{"num_hidden_layers": 14, "hidden_size": 512, "n_experts": 12, "experts_per_token": 2, "d_expert": 352, "d_shared_expert": 0, "hidden_act": "swiglu", "moe_layers": [0, 1, 2, 3, 4, 5, 6, 7, 8, 9, 10, 11, 12, 13], "router_score": "softmax", "normalize_top_k": false, "routed_scale": 1.0, "balance_loss": 0.000312, "balance_bias": true, "router_z_loss": 0.001, "init_std_router": 0.029, "lr_router": 0.00047, "num_attention_heads": 8, "num_key_value_heads": 2, "head_dim": 64, "vocab_size": 31200, "norm": "rmsnorm", "norm_place": "pre", "norm_eps": 1e-06, "positions": "learned", "qk_norm": true, "attn_scale": 0.132, "tie_word_embeddings": false, "parallel_block": false, "init": "normal", "init_std_qkv": 0.0156, "init_std_o": 0.00294, "init_std_up": 0.0156, "init_std_down": 0.00208, "init_out_by_depth": true, "optimizer": "soap_variant", "learning_rate": 0.00315, "beta1": 0.95, "beta2": 0.99, "weight_decay": 0.045, "lr_head": 0.00737, "warmup_steps": 145, "schedule": "wsd", "decay_fraction": 0.92, "decay_shape": "sqrt", "final_lr_fraction": 0.1, "batch_tokens": 131072, "max_seq_len": 1024, "doc_mask": false, "z_loss": 0.0001, "train_tokens": 651400000, "max_steps": 4970, "dataset": "wikipedia_en"}
Below are experts of layer 4 (counted from 0) of a mixture-of-experts language model. Rows are named gate (a neuron's input weights, with its number), up (a neuron's input weights, with its number) and show model dimensions 128-255. Each number is 128 + 32 x the weight over its row's rms, rounded and kept within 0 to 255. Numbers have three digits each.
Before each expert's rows: "comes after" lists some tokens at least twice as common just before its tokens as in all text. This comes from a sample of Wikipedia text that the model never trained on. Tokens count by the router's weight.

# expert 6
comes after: " of", " in", " to", " on", " for", " from"
gate0:163148125131176171144125103149141147159067112102121099064138187173095110191100127092131120094111093146141129090097130140116073089094054168168076081150138110096096089112142198097165157199121152115114168155155128076124097144100139111112124097136131085091090136135146089136138183131062081183145110193140135173083108143119106123133206177157066140100173190151101110092102064123087067135072
up0:078094118083099063092133128106123079103210150138134195162120074049158127056132117155114130169123180107098122155159142161158176182152183109102193151085126138145151169135123082191114080049115085148127128101089120183138157122164110182149143158142131143149173103112163133145099070116157154095110177020139116096179117119148141114097075072099132100157092059116164144162172195132148170140175
gate1:136081129160094124165129082078137164192151073075151061094123138175086162174170079062107089081108181096109137126084150144064125080124165218111098090168125181140167084130090096152118116177089146137119149161184103148104092157106150125116112142088060151160162110159144145142136179132139101171134132062149146064131142136115137117142094168153149147140114120106133131146138128110116182130173
up1:111161062068108175124150160106106117092094157195107144126108112063172093053118135196131144159096116126125110167173097141165139165135069046149134173114152093161131182175126150131109129141131073098146111025077098089152169116164085131132149054151155081106122162108136124111112080131086159085118137127086120131169096150138115147140107121100103097127140109201071075119114108162169121133114
gate2:066089092045165132109126164132165090114033081119167113140097117084124110135111097082116117087114076145145107127158064124074109136104157123111130116151122127157164115162167169109088122170064130130142093119150119133199124156147152109111134194065151149155146163112153101104154094103106196076164128118119109126095047111165128157103110094056179162127125073079159152145153123141075172137124
up2:075067119115131145145136169127134058119100110175161089173068142091153107155107111126105066173096150158092164099068109101103094132130140147116164099131132152151119152116116139187099121122081137130127121194167145088201067126155111087156200141104105176076136155094125124113111131140177148091143113124171143116123039086138155174132077072129149123116138139118169147088135153086070147075114
gate3:117153164168180113141124158106201095134098063128106152126103085111141086159114157129137181134143097108145106140179099149122093142102057119129126113171096137076179109094165095088129187188127090169130151150143106114107099129167092106154171098107142146121108166122140115103088090168119104111094084124217116101114147112226124153085141108182111131119075130156126173126107138118128157110111
up3:087099098123137130109132115104094193154123162152098136166121187090093192084153074113115101087045140145113128157091140161119134172156178211165136086143138086154104144147116119136129121108110159121072125137074133122054142122106177137132111210105129165162141100101139157124103189094199174125087119069111121152155124121087076080156084128104170150149240174187161157089162099113102101161174
gate4:160119178130168120092128114152169051146109163087127124120090175121073097104088129192102134175137178171164096148142087205112108102142139138073095119108149128115112096095120133083123090099147168102164195135184112099163118122108179128222122149098135127165143085136162105110124139174151116191133102156160119132109153099120142117174105086116144119168087104110086094096130141100188134087123
up4:132089181139113075135105181170133097146130131096108139098128134172057101105137140070137162118115128228179115089084094172085140166151086129079109176099143148108136128130202105158134176097099149102130172145099091173136111078111115140119207153151113131149113145129100168085135131168111135065171128122073130171136150090140112136141143133151023150173070120138142112162160141146181069109163
gate5:152157105137176079119093160124117146105102119130178143189094148127095155217102124085072145136137160123093195177123070121144103142146167128153130158132107044175081170139157138189186106130083156157109117080136157152090135113123098161152136121092149117182193081105077178103169094075127121143145129128113176137124116094158069185141132159190103071117117101120131155152090145107136141108087
up5:052106191086108149104155094143152099163137164123133100115082151121126126119156139148173135141119186124137060111131131145147094135094133158144128154174113155128136051150119116145149120141160120115099163079183056090138200094118131086099128144107091137149087165154095070105119095129173168141124160129122142140088101187112149072092131119117135117134131166150074120094174148194122159137162
gate6:124115178095158159138120110152151134146161151147144160100127164138126142135121161108115088108085121118093055123090151070153101105162144067112138177091139136129104165123139105147125107129166146175155095106134101158060143154170079119133193114074138156197139086186133136134081092075078130111169105069080131071153134150184097124127151187122150086180101110118134120177109127125154141135069
up6:117114208155145167154137122162148099161147107139109121111143131102108128107116162098129148113117124163154055061125104131155088143173148054173131082104095094140122142110122107171115089125161164159186122121164043153077108198177132117111121137100104168160137144115113114140143145113109093107187143131125070070157140113194087133147137152129154063174057108175103129086153104110140139153138
gate7:103103118148104130148118165159049166138067215081086122135089123168149119100173161139163051131137131194106115139151092159100133099144118091115139139190087103099141074130173114096044099126116142034136134214168108079158163149095136082155101142131134140093077155150075140140169107129132083117128087105131171126127136117075135128162129140135143040127133145095152062167166145048147105095060
up7:081175146165117130136157092112079133156073177116098159100092163153172115162167121164185141184061149145126166133152154199135121104146087181148113127216103138140120054151203143180104054128121154119146147138183079105130126139117154135121120135117137107070106084144133088125150132060132105126138085048124212136121175140161107140123111104098057082102192140186110142126133138156145104145103
gate8:099153126168090170132179144165167088178157151175158119120080172126150144114106087171113131107146135078155118171119060102121138163098111109164080104205139120103129159093185131133155142161174089103123170161180142126114186133159134132124123127073049142115088134125119077149148142107162166112122139141097127149066128112112073115155079142135098115123143118112139135130105171041106106160190
up8:085097154083109170114070163168118145188108104115136087157123189143080108094135168161125118107153107088104132154178147109158092100114096136165141113070109138156093141131159143128141158065130089168095104125134098111148148130160115153112099104131115150132193157185102109114127149047133157097143165161153105072117139148152144146169157114181118121129065106141131107136138145089101064115101
gate9:139072187156088132092125139129136146092103148129140203118080107154129130185145105112130136125182109105102146182156063101136145131158161168141114107116156075110133148097112157114119152118110069139122068092099111135112160121103119110164222142178147114019210099128162091158120158091095109092105176167151152150137174064109108136141209157147173141132131119167135127161118155142086120146151
up9:155132171120112116139114100139125126097116152140137158154106084161141072158111045159152112097148141121069131172130073102110120156141087165134111159142114060119161147064118174153142127116123105105151084126125154143125187136081137141158162137156130138012132073136086111096173175101138124103127159142077123164144135043106128162175179099130192140102137138114162144155088121107097151153141